{
  "d_expert": 224,
  "d_shared_expert": 0,
  "hidden_act": "geglu",
  "moe_layers": [1, 2, 3, 4, 5, 6, 7, 8],
  "balance_bias": false,
  "router_bias": true,
  "optimizer": "muon",
  "dataset": "wikipedia_en"
}
Below are experts of layer 5 (counted from 0) of a mixture-of-experts language model. Rows are named router (the router's row for the expert) and show model dimensions 240-287. Each number is 128 + 24 x the weight over its row's rms, rounded and kept within 0 to 255. Numbers have three digits each.
After each expert's rows: "comes before" lists some tokens at least twice as common just after its tokens as in all text. This comes from a sample of Wikipedia text that the model never trained on. Tokens count by the router's weight.

# expert 10
router:128103102127147156135109117132119158106151134139155137108141160111095119163143109169104126147138094190126084117109121109179111155153121153119110
comes before: " the", " a", " was", " his", " to", " he"

# expert 9
router:116150110103099083118084128157168142170147086141134164120126096127114144108117143107113092160107135142132123138119097155114126107118126148135098
comes before: " ", " 0", " 1", " 2", "---|---|---|---|", " —"

# expert 5
router:162148107147187126172139129127080148112142131154167141149097152108152118120143152142146104124128079117161130104099142140134097141129177124149103
comes before: " of", ".", ",", " in", " and", "s"

# expert 1
router:140090121160168135126105152147110118180116130125132103139176112118107146155116125124120133169121108168195101124125123118185144146155107153167096
comes before: " a", " the", " to", " in", " by", " as"

# expert 19
router:138081114089127120139118103134175139122140117113069171085094122165134168091161134101100135140120100139116100139122141106076173113092097121158129
comes before: " |", ".", " -", ";", "whose", "Effect"

# expert 2
router:128129161165126080119116115126089122141117085121102118141121136100125146119099114084145107169114087096178140112111116148146116103100164109150124
comes before: " of", "s", ",", " and", "'", " in"

# expert 15
router:111098092080083148107086112139149116118172147123114162118163092126124158099109128100115083152132168131072138121135139144155169107087111158083160
comes before: "\n", "-", "|", " The", "==", "The"

# expert 13
router:135134105121126105115144103154118110117143135107156158119092117153124139078117111147113115106133087166120110153160115135126140097095150109145149
comes before: " |", " 0", ")", " 1", ":", " 2"

# expert 14
router:138082089129133125086187133099172137095127122160115127096138105111144139161148133135116183104150095131142136107122106115180140082153140165146142
comes before: " the", " a", " his", " first", " time", " their"

# expert 16
router:133126130117098106130113140171116153065148127089133108146172086172085126120149165124143111133096108149094134158110141142133106118157164144163171
comes before: " |", "|", ";", "/", " W", " 1"